Weights of a small mixture-of-experts language model, trained from scratch on English Wikipedia.
Size: 13 layers, width 128, 19.6M parameters.
Below are experts of layer 10 (counted from 0) of a mixture-of-experts language model. Rows are named router (the router's row for the expert), down (a neuron's output weights, with its number) and show model dimensions 0-63. Each number is 500 + 40 x the weight over its row's rms, rounded and kept within 0 to 999. Numbers have three digits each.
After each expert's rows: "comes before" lists some tokens at least twice as common just after its tokens as in all text. This comes from a sample of Wikipedia text that the model never trained on. Tokens count by the router's weight.

# expert 70
router:519490517490446480530521493470490518560465529434567517510492475503560564529528481424522447523505437497478542488458487506530539538458525486484481469461468459551421443546497552463461520520425410
down0:481494476539461503474552435483469441466501513453437501538498483525578523509521489517512514492530486547428470482510555498498440452448515443510572566458510475516505478578458494492547531584472536
down1:491452476512492567517490495479450463532469512509506456472496518474517461541537546510433494536560505438465526500513502508512448451503558536459537581510512471512536439567535482467522533553444491
down2:514497564494517509526515495411536509515625581520504477466586556469468546510434524599507473518558521467478456579530512563521558476448506528516449512485503473489504532559437498484474483568475444
down3:492478534508554481553616536561435481484523471415495443498501541547451526458494505513452542446465498550521562573526522523456496480535430556478572510502467437463532509485554453544499400441484454
down4:470513527562452480533532566496582571453569526485473510478534489477485491542478480403477519501475517532522492573507582530475453532547504496424418600440594534514551514476452495440526556475492494
comes before: "|", "-", "The", "==", "S", "M"

# expert 88
router:538497496491462445485518496475440533474533511501521547478558432470521472502528536451491498514580474476558560440475476533498481558483492457477454479455494447527448471546531526480487534509465452
down0:527514423486515504488433529549513476479525470496491511425437496486506511477460514535539517504498534498506467523525541439508498395453543490441525547515593452487486534481505444554448532440529479
down1:526469532498439383525422473502473533478570503443463520445519470520511462484481456465527537462483478593562488512429533523457521516471500535451543394489495430472486557479521494525484492551490470
down2:545528456510517454435520411466486522553459481497479491531485543552541440478441438527502464417426560540432485528495424540518422419495512587499484468464515425461473471473552581458451465509496503
down3:529517509423502504517480448482463493527488431462506531519499514457488556609527420517501520554475514480527476516560482536566503578543493569490534442530549515551536507471515598510486470458497547
down4:402462521456542463474457510452504472525487548501490555475459517539523507501523497491512555478504489428516458512424565538540546484424474520556466440451469526551554533528582501468484458545518475
comes before: " |", " |\n", ";", " -", ")\n", "\n"

# expert 15
router:569502532465476478517534532457482566486507519466511549479532450582539506507568566449512492542524426496515570527408504553516446557456471474430454484408445525535448434523474556472480519503456462
down3:480504494475465429538492522530565515512494533538423481520457511424409521507487605434485557504422462416505534479443540576465506506514459498520506533468484521505557439476521472454536564496474524
down4:462421534496500454533508528483501538498528539497492525584431529476473497447551500445528480510530488470549536456447530493586554489546504541586574522500496531442510445505517519450449477452523555
down5:496473460524479488484446489476528533498507475440483468499454479559532589533484479492469571526461495517488488469474529455558459531471516490585548476470498567503528505560493565541527507461399515
down6:459469539567464448408521485550462531460535517519488502509546513558577527439474548555480428465513437497499478528490560448439566620562464490510467553488470567532470479476501546498501555520485538
down7:504565478544466480497438494515434566494534468480604506514489491524561520489491428519521475466561511485554411518458515440587474498530454466510487521458478563473516562481523490550437527510483492
comes before: " |", " |\n", " (", "%", ")", ")\n"

# expert 51
router:537486521502448493526523536470438536489549512478527546488527437441526514525537526457523465525571485461543551431465477511524488547455485452497454452459489452537447460539536495484481538541466437
down0:473491560590489465523522528523527555462519536489513494541548600441474494524569491504520516473496529571489491546476550547482521428568527582494483509534533483527504498430478493521493568484523469
down1:503454567580516516487491508504429410548428454503453510465462528518528466528486452479463521548544488470506560536467499527559474443519502492495496476544476537580497489462530551566477535466476501
down2:538466445513557489444557518527617454522528492498528465485501481536482470526481589495565456474519476457461458438519520441486496530502478520508515445498495493476452401461488501517485480514488496
down3:552528453485497524450501468557494487441559461541500504520536505412488452534549500538508495498475535471567523597574467543489467500540459464547444477584557497479437491490499511478424554502510476
down4:549543565407442457485574474489490500463514542527447445528500429472498458520480536527568513468545481472451483522545443428553462500465429477479540587534514516500462519526452518558515433526464435
comes before: " ", "-", "9", ")\n", "8", " -"

# expert 45
router:508445504520491507498505495426473529522521550451527546473498455541524490576529498429445421542499468450467539503452510533503517559489511481460468492443456461533489479542508506464469513463461410
down0:438522481486501453459442495482519507519473514500471514430506452386544482459549541500481481492587410463463516468555532517525576493595477509502517587531510552447535486548520541479548527512462562
down1:510539520506469452526496441470472464489560527536482445450523504478514509482435485507524498458513595467515468505501477561480515574457530433457578487482483511482534444494468545524518500498496499
down2:517514480571462540501550569527509480458486451520504521478526495528522450499487495503549509466520533460415497491411544587483477532545458603444480525507478497498512469486521674554529482529537588
down3:470580412478523458489444522505510453479506492515501498525488404526455524515491477388422421524550517518519489538514543436444566409499523552535504468507504569474491548553588530517450505514466468
down4:515540518540547554442472508462459560514416455488530476463481439530533476484516499546524497439482508500487509505518487534523489516529543455553504489540458424520499452448468438546494560520581476
comes before: " ", " S", " P", " C", "|", " L"

# expert 78
router:537485524480447468521535516476436528484549515487536557481544439477528528505533541452501465512561487463572553427463482513505512549460502454477455477440482451539455464535504516506482540506462440
down0:461510472502571488501493571444540539501523525571471519448500471440542517518531550537487561548500465489491524463508481515435518434530521528509500481561561443523471563650407455507497551507492484
down1:582465586521512488575448519465454524509498513478556522460511438501493589476455480489553375524537504537504590516524540523504535533483502502475445515444530473482468558532530471518502472465451489
down2:484496505488499455488508489504540508465430520533473480467462476501494554537504516502507500442538514531531461552557476475446523398410479541454525446526490502532459573506548464503507548488586504
down3:509492516478513516524454479452546592496516443457440511529490556483473479583549501513523464479474439519477522417499446555467534532440497451500564547516548475584454543523499556559432505501491565
down4:540554455514450592511549446457551482426444484537545502464557507535463500513514532464471526499587508489477523472426489470476522546444532508531514532549507475512458453526512606493519476425450508
comes before: " |", ",", " ", " (", "\n", ")"

# expert 13
router:532481526498469457535518500480439542513560492488525550505563439437536531524542512464521473509550476451556539448472484504504496545494504464482457446455498456539469456516537528453474516541443448
down0:517467503512453456522466498539490504542513489576429440487482495499503454495496533458511511538565526477520482472443549550498550519436467488450510473456532442531477464505606471531554548446516527
down1:471503489469460496494400480520460510528501483501459551503449462495548475581507500506508552481511451493468521525484486481480518560458506528580564583435521485486476455551615480533499518479543470
down2:483530459479498570490499525514457475490598478523523500534547491432506532444433469450537551515547474507517514547482472476523428502437541488535521484453544493488511522536551481511503465406484496
down3:450531603474527568526498534564527527510481395500577501507504529534475473558501539483567548481554488465478480508439462508471589511446544483478530571504496477514632443495423516457521515477505508
down4:451485425570515500481502577531453451438540469488453497511490479415508480530439406473510569511522473462452495510499500488587422504551499447516486496488553460442550525514494462442503557482475481
comes before: ",", "–", " |", ".", ")", " and"

# expert 19
router:532481548491458485531527540473439526513534531491531557492537443467509499511530539459504465511572488463558550457464507527528538550460456450472449478459483442541447455529537494476462521536460435
down0:559472511505486549533464561471430534490596477479563526459426548459547560587466518538498473474502497583499603463459474498477520479530545569453450473487522483452462514483558491511476508595483487
down1:499573493507481477432371646487518519503495529472495475530493483582498531465476516557526413454544439516502546513545531494516491494491432469477506486530520504507489581484498513539492488532510455
down2:454500463499456510530529529483518488482492471482424412528522529459498546554498393500535513542464471485518474476526539404519509580534527490562570494533475412558542463502537597464540508447573520
down3:533493502484559440495431482524479524510412497536540460453481454538463431546519446556571534418481543470487549513482461452478575542529537521511467514501504528542472468515508541483503498563465443
down4:514551467504494500484508546493509565537480456537437481530478551423536477499474541449429555466476515541518533471493532465560513509515466473581599534480531531559483491539543583496506467558460477
comes before: " ", "s", "a", "ing", "ic", " —"

# expert 21
router:528484557525457533559517517457451529491532531499533552501517453434522533527549543465491461505572487448573542459455508480497591549439509454474458476448499480549448446512527526457481521499488459
down0:477574513525543577514543487510494504483531445507487488593484468513585494504517497457484536469548515600555552515551426516528485544464497542491475474567454522473529471493458502491502451538488465
down1:471531557520543451488480536469539575427542419442463467497570443448515529437531505512511453541505536464554494557531533485501489504536507563545494475497537577476492485519449520427501549537495488
down2:578494462482523523478449511602494546553488555516543462469520516529444502485540528532452466509569536511549519550441480486486444454528503490507437533539494397530464509550550502536489483478519508
down3:503523485477501453483510498460443468514487515511612524526499450491484498532585471563544447467440558519554430516518547469476500535587488485519465439456546496529506538462443522540463552471531529
down4:508424474592505493522555503529496420565514507509544494463478462515478447518505479528526559562453486507481417529532443471476544541514465523429465511460466592487452460500505514482519477462467521
comes before: ",", "\n", " (", " and", "'s", " County"

# expert 11
router:559492512482453482537559558466455531493568476477514526497501490439499533515487542448546405452520504490521555458497543492505558561477508456492505465486491493551484434537468525450467527542524495
down0:505533414466503566536545510517441477443521544570458487532476492469458461468470554450475465502517520560462533449529553465530526521503512523496521464472540509537524480456408525460521503489550519
down1:502522460462559555489505490492474453557526457500483448454512522536508453491481586483501509501514508443514485530516503536529496471474513458495528506551524557492432430524566426515446528448521498
down2:523580507488486431527547484525533572471536520484575460484575465546483453497544477475510466428542539377459556564503458554485464457491532445524526495541486486475412476528519425573549560494536525
down3:545506571464485530557539492478542523426505469430526523454453479497531559519473514474563463476471509568462571575458519463497529475495451536524462420498471528566564546497469471470469424566478570
down4:489452456550526473500507547504504511537445447492523500596519458507460465501483575475474510534431522466559466501550461502534514478440540547504425455506500544579564570505555580506488488508439509
comes before: ",", " (", "er", "s", "e", "ic"

# expert 82
router:524460576540458488521495525452444549516539476478528561489525458448539551541544554462504499542575482467553539466461466525522548535480491463488463459457499491535472452515564551484472533512450448
down0:543487520445517513509424569431524525494523481510512550503547498496498603422518545478479522521562461507492538542452572506473559465454530524492471515504472559451500450454502562465577479571500492
down1:585529472441508539489431453491489449500491504473456598516534482472479429534450478496500467498533459495502508434492513493519498531494454463460494515585456435465548531519561514509542421432462589
down2:429513550461544508489504498497426534543505578519505482499495463442513466521521485479402524512521462483496538444494492486464514487555452481475481461484485514506463520499537456517521464530456422
down3:457498426491548505483513490488455491482483552541436539509506466547477471439522442528525467574467476464552521456524418460463550521512544504569513546494525513441574541500450465442482474516437481
down4:552525582516550509558540536551493552519476534467558483472453532440474469486502540476461508455471439522480490502454399471443503493447439492508416505468471439505483443502496593498527500543459482
comes before: " the", " ", " United", " New", " States", " England"

# expert 22
router:571480497511485494521572491450478547470517545488476620490517481490481540524545572490531430553519533475547518485488559481542513552500469427443486500435497490538459447531520523511516526506501516
down0:517556551531561509464516465574439467515495465530529468494478518469490504481446450577506538501483492557512534490514543388518474507451461511455457534439552476429469532390497580515490509473481394
down1:444492459560467478450527541455519533544554522513537546542549542431502473518496507498494535464489581420582423537525504545515541499541551477610526536497542471467464526509441495543533514565483497
down2:516500500485554464460529437494483518483497507473559535531537491487566505504456506539495495448537599518540462453518519525500513506458470521538516425507420512529441508506571498427586473432488557
down3:558478554508457478485503479498548609512549476433543453427512529566489499544420513558538463481470520517546464528543508527541478579507554487507438464508446512465589512485503535497526413505450511
down4:492484454482448548544501551425516572539446511492531542483472447501471479513565510490543446446529468486476567446447485479572378539508487476505480483569471480496510545490549570487478504478497554
comes before: " of", " and", ",", "\n", " in", "ist"

# expert 75
router:540496543470470491529543510488438522499536513503520539465515444473544533560513528469552457499562480487541546415472523526518489542452489460446476474445473456550449471518548494484486500535432447
down0:490532515457551402510502421483550571457527559465542550479489458522495462493453431462507517554532502536544515462543507548498511472413502558433421540460501546565468466496548465550464513534534517
down1:485548565508559521543423472507470471479511556556462491588404494493522509498478535453523486514501507508471439579467512559509481504512517524572496527490563502453518509465463514448498525513478533
down2:528522505516481518454535545499499534439501496524527538487554533492527451526503431505595555475490484464491488507466440475509497591525560530610456564484532517513485425544540433474470505462472548
down3:445528485510485532527534511516458495526508522487512495555520567544491507511553434493557455474456455532498572509511569434502507427518524533573502529462490526512510519572546526469474424515501488
down4:565476435509511511494528544496522561517483483518568498508545467475556483564471480483545454509506491475502435482442524503496514459506466489537485453503499598459498509451505497511431406477538509
comes before: ",", ".", " and", ".\n\n", " of", " in"

# expert 80
router:555495515505453452509488553489466535555514522492573601465531429498494487527521529468512524507533524469523540478489511483580483512490494476429458497439487462542475442562586581443504502551434456
down0:530546520433539528534471498460539469404489506475494476477467477476468423455484500470479518541505508478558544401453473429489502551487541505553476438420423518552518481488517513484423538469547442
down1:462432533494472474513476481488566485455502493567435530470503514498455457499530533474511489469560585500526509565551477553519468540487479493473559475541467489570481493515446439510462498492469544
down2:502518479468540412448503500493479545548474455479551475478491436493499483536537468492550472490491504489504493504478452521517442553518430499542482479598490528531459543539455534483479507594566520
down3:507494424486513389512458502506485549469466511485491506476467488493505491465470482511486515553488452505477552594482428415432513579433437510501472486465486522477457462529539477464505462463512502
down4:458542451465517570414446470512538537525449463532513447510490532539531474460479537549479495477553563444487567493502496490497454515537553550476534488498593513412472440465568480480539462425505446
comes before: " the", " a", " his", " their", " an", " its"

# expert 56
router:516479512502468513537515530458447514479480478471533535443550437464505480486507520437527478500560488460552561455483496520512500554495473455450459441456496435516444465545491504464486515519464428
down3:473555514477532483551452521434479453476416518530502520512502545525499477554468494527533537416540509544497450494475472478516538454479466481438544572453494475475475535527484532481555482446576507
down4:477493519574461483514475557412506542484439475384523487551549540521498496472460523575479520456537469537498474521478485452451496463535471449513529489451463472514461485470484530541452591567531429
down5:435519512504455467510498481441448477508422515566492459480481522524473474504538507487570493531451467470492546461449407444497491503495461538519491474509463496518498457445496518500504520526471472
down6:455444563439495537521560494444505565444486470562390501501552479516559501490502539520540503475546578470498485476544497519552525491541522488562485456490459460550441532506569523526468468464521487
down7:518497477459459455489547493497496495552494483519488428551459512532580518418510418517499498510442474486468508514543462478550500547392559502473464506566474493530478501428523532575521473569441499
comes before: " |", ";", ")", ")\n", ".", " |\n"

# expert 60
router:547457505503449479546523567470430528475511535508537560461539436461534514506538531456537453506580469472548551448470511507536490556455482448480455462452490435553455462534535496485467518522467446
down0:447512490492593421474562508482587463474512511496517572501499472532556491561463457527453517464502483504492489475512469543489509506427478502411504514540530465519569511459522587497473504505556440
down1:462459500513528452482457506391462524450519504489513538472525580560545474498606504535473439537518495490537494481499513537463520494526456532497439479452463446509575445532460429443521491427482551
down2:503521508474486539485516605507526444502493506521530461526515533486479500517500491526426431564484552493481508507551526510548449563576493450507494459516481462436555506489459456505511521440555564
down3:487469456464504582489568486511489450499498464539533541521459508542488521468425529526514576509565538476548487507572527524483427521491570485456535497503487507502497533416536484481500488476482385
down4:475498456509579428553468530491483556551525474471474465527530463498510498489553563433478476509510425473540514514517516453532471518497518515516397493445478428521507424486443498419497512481473548
comes before: ",", ".", " in", " of", " was", " to"

# expert 83
router:535493526470440437525497528471456519488499555473531557517550433430502465537517533474512490490566460477578534457478479538529462542457499475473466488449492465561482451549529550479514524512448424
down0:509531466483457479501499525500484544495522499535553480499559498524560475526555516568474547427386519417495485489565503573485482531529431449588483504470468531489536473522457457490420484425571533
down1:525473511456569504441516533522558536553517551508495508458509490569489494556483537533515445528524554499479499516432510470525470528531509510470489549514574498524524528501437588504518460544518554
down2:450489522514504461455552447557542504476479523499474454550532496518484548550491491443440521494513503522493523471471501530459552436534495485487429526493515476500535596486533496516470607536461484
down3:406516458521524601502519499563400508587466499516518475537526525521495526539543540472497486545526469512495460420577450507458571541477515509470512519484523460486451591492442533483500564541444427
down4:552520519494524502494522629437552513505518533464560599496470503470500551501495477533521563444509450456431491524493494439428449541459460545459461482515558529464499485561482463517482492529583445
comes before: " the", " ", " a", " his", " her", " an"

# expert 47
router:519459549493440494512480533456464525493579485481531566456560431551537526522533497440486479516565492439518534480476484495555498521470448483495462507453504496536454458550492541411451519529429460
down0:436478469498480528542500527528551438461517513481551527500528514532522516511439442534430482514516501466505594551485454570455527531463512566488605490442461483553524555468461472427479528486516496
down1:505552521486523470531532563447507496478562470521507491558566455526523538467525490445549518502520487463432519539461533526449502554450460509437443436523457552552445480466480520465525546540429525
down2:483475550549488506523481493483395554529497507502468415477454498575522453471493454545468465460496487507496533537557451497501563494483466480472459537503404467496465463483449501544536509402438537
down3:544524493484517478489385518521510588602505473458531548488485556481532518488474485513524495540463505550525524462497513549542504474532496456464535545401485524444481458447542510488561486502525495
down4:514473497529486525553457527535452470481472548546495489446530445483466512508578476503486525533501550437521359491514470589446486512535481563439569508518596470437479513453536459495447518568475485
comes before: " The", " the", " and", " It", " a", " it"

# expert 5
router:542457487504507474468552524481420527488497532469558520458503452506500523499526525438501490547506489495510570509457550495574477529463459436415431441447411507539471492489493535502491545473516432
down0:442488506468502422466494534490519471513549537480534513483515501584501498517376464470546543479490465545500479536479505517524502515472509513444485493512495529515448521472463614528474476506511502
down1:578590519493449458463447423468469396488505488545471504453518581513476490495512513490507529515504547499499500530506474477422476527465510460510546493529534474540417549468486492567465473552515519
down2:461566402577619496498534559541478442474520483484561480537497475508488490517423524456447545484500512531485507524590485501489447494473495519459490564476512435516494536482462529538495541512543520
down3:505521504482539519418542542462486508483578496553350529489502507531529500465440563490537473550573444472459482469509425483495522589566533478511539537535457546472512435504526520561517524483502494
down4:521509491501510558454503477592505604516494496460527554490503488595536522480514574455474491510515528567528480494542468516542512522416484486534562448466468531465502464499514422534548547476444489
comes before: ":", " information", " code", " name", "\n", " office"

# expert 41
router:497492529500491525512533511481449553445523475477522538448532445466480458544548548479566500517546441451547506458498560516491540570478517463542448478455495508536437443514479498505475522518515433
down0:469586495561464449470495523496469518505521441511459536478553517477461526450491448471493602501436472531473510510515503513497519422459540485522496505579486489497496540563506409576495529467533474
down1:454473536540477566504512502450489475469532499473463507538486476519492527523447537524494550499569536487480536479513459453459510553549486492519488492539488517623550465477511550526470513402448530
down2:438480445483545522461518488488455609563517448413495546503532439503502377476470499553462524515460470485485503473519506489566518444616493471470515488506503495437463499492513461602487487485529503
down3:540378474578511534510535557491508467535491481529440494492460410538497512576515510468488477454550511452447531500510543521539555506535526401475435500557489445424507518465449537518472521457458514
down4:507486524496454548524517484512426547548571475448598518492491468510495456492509527418475501479491458542477573507566447473580448526477470560569501527482548469501504520499548485511439441543571476
comes before: ".", "C", ")", "A", " of", "D"

# expert 2
router:516457480535491482453537517464425535469489505459620519458475481484488508533531495449545489566497482491470533491471560509520469548460494460431409424412418525562487497510497517464481550471495478
down0:415518467562426522478515453433509500502495485493464471459461483512517515527487437616520500515582510406535525587507483556471513444475562567484467448536488494531492552518556518560494438474534509
down1:516509481542507517523471490577430480479441499489532538598504435507505458451496551538489439496523493593569517566479438496504457519501541528474494497522520522543545485526476452453583411546547505
down2:530462540418487390524474501529503501535516499522462508505498446497473504533530454472527486526474500553540533485527529445416439524487602501528569510620475507496504555485477486531564557554466461
down3:539512447514387519487445470499547515509498561502438494538484510499528541457441527514551547435538444505529477522430565500498561495434484531465559545472450555476408488465504521525501499470485414
down4:514484467523518501450500471496489602508538519509549502532575541519507482523458493544560499478486455547399560534523509438519474507554557524496528455490486471460549539529477449500488368483551548
comes before: ":", "\n", " Genus", " •", " \"", " Country"

# expert 1
router:523480495546482460533547490473465518471544477456510545506549459465546492479540528437478460537544492450525568442466464544494488534425527465463454496429489495504474464566536525517493531472500446
down0:496517499532504550521527490526489509431413500466561486443562543388501449492526495405532537533448578604506459499528551427512513554463472486565530485457497544470493475499427507527424508453487517
down1:474547525471458504524474439505547496517519466486508425528519524520572484503538516479470502565571452567438429502479508486469473538534373523457525458517482460495552466487572465502502501471494491
down2:453483520514480466465459459562501439468468499581485411526456531486471575461452463503475526440526521554536469507493489511492531523467470520424514484531551471478479461505575502433561508547544463
down3:545449466522553372579504469459562425535368509470489553497467501495526449508512500506473476511442493464491465512477509482515471468495435441479502501461492508440500483484492503473547529477479459
down4:529481467497508454415490470481508511490566392532499433509482538526500512464483425498546512441505515501485473573465450467549520534522451460396573471491532479509524519447493511469584531555524538
comes before: " |", ";", ",", "–", "\n", ")"

# expert 71
router:533501508502471474549539519448436580495518531479538531505477439512559531535514485443514491548500452487499500497421548556550517545466482496506450480435461501539454430582454519471432517490460470
down0:466539453549450507429466431525443516512485489514560468465448496548542491566582449538439550484524513494580437498492572524454577545574477476543510509571487479485476505416480522473565539558491483
down1:494529489493479472547453494504455514422442485486428480514513496499497538436505464508471504540484514474553509506499521440478473603569475405452510501505518480410519462495526526489512494477518494
down2:502499505450522441489533466517454507427535451460583547528515502532489515461551494490471539486524485445484504416530568537537599531521490457541571514489537498543473498432538476489526514495478518
down3:515521478497509507458503471462531526512414422565492490510509545523470477555414541494496498455485498482467409432490459501489538536447455563516576497568451527551522491539426520517438440457459519
down4:557545498396513465504459510477442495512559546507553537475558499499604499433403495502503523527470453481504517466426533478522481522508499534519545457444469470434471563493483482435442504519491529
comes before: "-", "|", "==", "===", "=", "The"

# expert 52
router:531476532472445447510519517469451535525541536492531544493539436458510515520530527457511481502577456461586542450464491500528519547463483459451462463461481446533460462534538534469469519542446440
down0:481449524531478441505441498539579511636475561530534470516515496546482545544539479505557453473457495550534507468571461516508498573511538536464533521470510481543551479447497489477547472533547472
down1:519478459569522471471509462446494507499536390483498504497476519485540438524440501467596538474453466537529506514536517446452495439554495488453544569541507500528488496452535441513495487454581491
down2:504457479479554438521507489518460460596480535417560499532469496575456529493537487460586553544433524507444442504473551492520506538566499499395541502499490495473420527509482429475517416488539538
down3:510553457480534524518510503499557548448598532480591499527454503496439548476501494489546580532583529446505578527531569421506489522559534494442466542513568461521529544471455483451472459522515486
down4:576492545447552530585506552478531471493559515486494545476525467536498473462475510515459518547539530472543460498481485515459490497454444474510503459547446361494470466499469486559515523445562540
comes before: " ", "|", ",", " and", " The", " ."

# expert 94
router:501464508531457447468509503473449525515523493446548543542460441515519500505498514419465496554527463459523548486483496524472464544504471482453432464460485499529477469582486511495457542508480419
down0:534460469486434518431600526486476484565432537538543489534473550479461496507472465533565503494426512510541451513504483489492471455533517459492515507515508495493512465456475531569598583483491487
down1:486408451535479474540482519598507484543492487481509561535549516443461428494406498479536534532551519474491495512483489526466547486398640522478534495453463570554527538517508444549550453504494487
down2:532539470455519482488467483469485486553584519514496425465459491446510516512441446501540438479545450467494515523489523550480553486482536476450555511504451524515504497552476525487514561463487450
down3:502460461499512454410418445566536450530528463503498547497504461494536505580513466433482516532527571518615478480461599554543399529479460492488491465472537504427542508539494429462489505489458477
down4:479530481480477525524465525483487484526493498582492497516477466524445503513551460499525502552441589484424460499585452477548572461536508559514487521495498534502574536502500502454475490516476558
comes before: " ", " —", " —;", " S", " \"", " N"

# expert 38
router:512499507456451463514525512477427523491569511486527546469539440459507516545535532451510500546559480468579541437465515528492539560479526462477465470463499458516463466528528471497454527556462439
down0:479427502530585498527465491502461530539531532446485436474476477481440472450547544457501497526524442503519469559541504567499494417530539514504498509472513481520506501528541461545478434521518473
down1:534483527484554469512461510459523488467460519489478480509503487539481533491469487444519480544531555505502503471477468545507500493508412464486532526501466553613543481467478514532514544609527482
down2:473435390499469448561536518468561460494496479493499527534438485500420501519488504561535463508554569509506481483528491519500541491473550494524567455433460505495479423449516514393536505451542524
down3:533537587468520479499478476613546474527535547513509551552504521469487530449531431514457482472562493525541477468485476427456526483494543499503532488524474485533505448484525463521439490516505529
down4:524460524480432499551495468467563495503466511440483521561445479515492505523496494475421474593570535450525423480456490510476476484471492476456499455482480504492527549540543517539439569482478515
comes before: " (", " was", " and", "'s", " is", "."

# expert 54
router:553466500525468498542513528461467532429540508454554556439515456512481522509527530481518487522560468505568548447503501503519463580473484479508478457455490495549472468515514455416504516514479474
down0:416441551499540530457520499499531533529451538499535534497464501556482498463537483488410536466615544549495456435480448512460445498467517494495501472548524497494513520477500515479481562530461511
down1:567514461479492499544517500464533446530589511481457501531500537616505516431561485547501584561496470485461507494508507542512583507538480498500522463526538516474492521515493510434576567483509463
down2:522491460508525555523523491515522493447520561492540457451527415566501501463473465498569473512515515518432492465483491541576506494468487455490517437481431476550460450483445496576515486460592445
down3:546432471502531454477520453539503501567469476505506468447594489463521461535550553503484467524537462485467476522482451522579478479499478527514490445452504494480454461502434544518575485549426521
down4:541464463495553487420537532489486481564471440572534522521448538474557472572497473473510516541508481459460501416483509578420489502554535459493463521523513535495508475481492433453482513518473525
comes before: " of", ",", " in", ".", " and", "\""

# expert 64
router:569486508478479505516576537493448597447514500511501620464541466511531556487521550491540452518499493427545535438460504478544471560439480488500473470443477474549440455516511509475487499535480475
down0:501506416441526467494454550472438579499488498520460498602513488451504523517512483451498442539403483493501494545491473481541402518483489499456483501499493473498516574471503458528487462554468497
down1:537475586552525501532524498519475546553445490451566515519466384505554493504514564529476496492564516518503440478540508513509524490500444488545535530489475513456423515565548501519455522519518458
down2:534538436498506533550482555478442486437511486477495440501581395484528513469459551474560503482532479510495465440529526610507566444534459495494499484478529488480505500552448531474508520509567517
down3:510461547518538465520555505481575487590440466542508486489574504514392484515480501449483459490472555445440543501472423525530523514537522536434492479508498527517451452523569510528503556463465514
down4:485495517525482482536490519499478430475550458568521454549469495481595497446446461498532526532515505479458519396454509452477439554510508495531471510513558521461533527526410483512490482502503458
comes before: " of", ",", ".", " in", ".\n\n", " and"

# expert 81
router:531474513505463476546521555480442540473522544493543549469541436485514488527533535457549469510567468475557549460472531529535516548458482460482459488451481443548466457535532502478472520520462440
down0:440504485439500500514477513463432516547507506481574512450515522510511460419582473540517468499536545534506528568466491496449537483497448564554540542486495430485475484510529441491484536439461474
down1:518478518513578476430469503543488562487540463452422420529562465522453561491540503547503474556555504509467468491480564553454479508516517475417558440472486508502564512538562504494451468535459482
down2:502482462512483511548527445567518476469462490462534486444507441424461583552485460518465534488469506480492573427538488505549541539520510492478394487419496458535512498464529536452514532524520480
down3:500448510494504507509476513566494505496485493522551488517486488467473526582463411513578541541489503414518485506503547522473497464534493495529551561521528501511539441415544504546485426451531526
down4:451528421465545507533543518482530534491492556572538468502549540501503520525556478534479575549473489469492492503456516562472465512440561521442491518475516457496494441490559442483502536536510530
comes before: " ", ".", "″N", ".\n\n", " with", "″W"

# expert 27
router:522463449456493492549554526486445536547490496495556573465510480558469488531506583471560424525537464514517540453501488465512499586477477457489461432420455450576501504562494547567554490498507488
down0:497535465556480514547491484515534575486552531458507496540511495418501513484409489536517451443589509465554526476520524500465519499466455537481520467542496518468529544539506492459494491475474438
down1:463547481531407510489503506483500439465525541578539561430510489502470523550569477543467464487559484592539515478499455518484492394501551520421491492484536546476540521490471529504545471470453574
down2:464494433576485453538482509496518560516478419542466460489472526546513538513496503531506496483554500487447524472474502481492485471528571529570501552542513474467504438570522532507492423465446469
down3:516523507411508552593493461473491502538482564484418507520533504490576535494511522500437490477505588428477524520447501553478554455483560542536466546517483586488536511572523526540568519564484599
down4:514559463512509543490554567567526562511535483483505556481468457478561519407552431486491554489447468456456505531500483447439443490574483565454482504531533502440481502531417510587552484526482508
comes before: "ing", "ed", "ers", "er", "ation", "ical"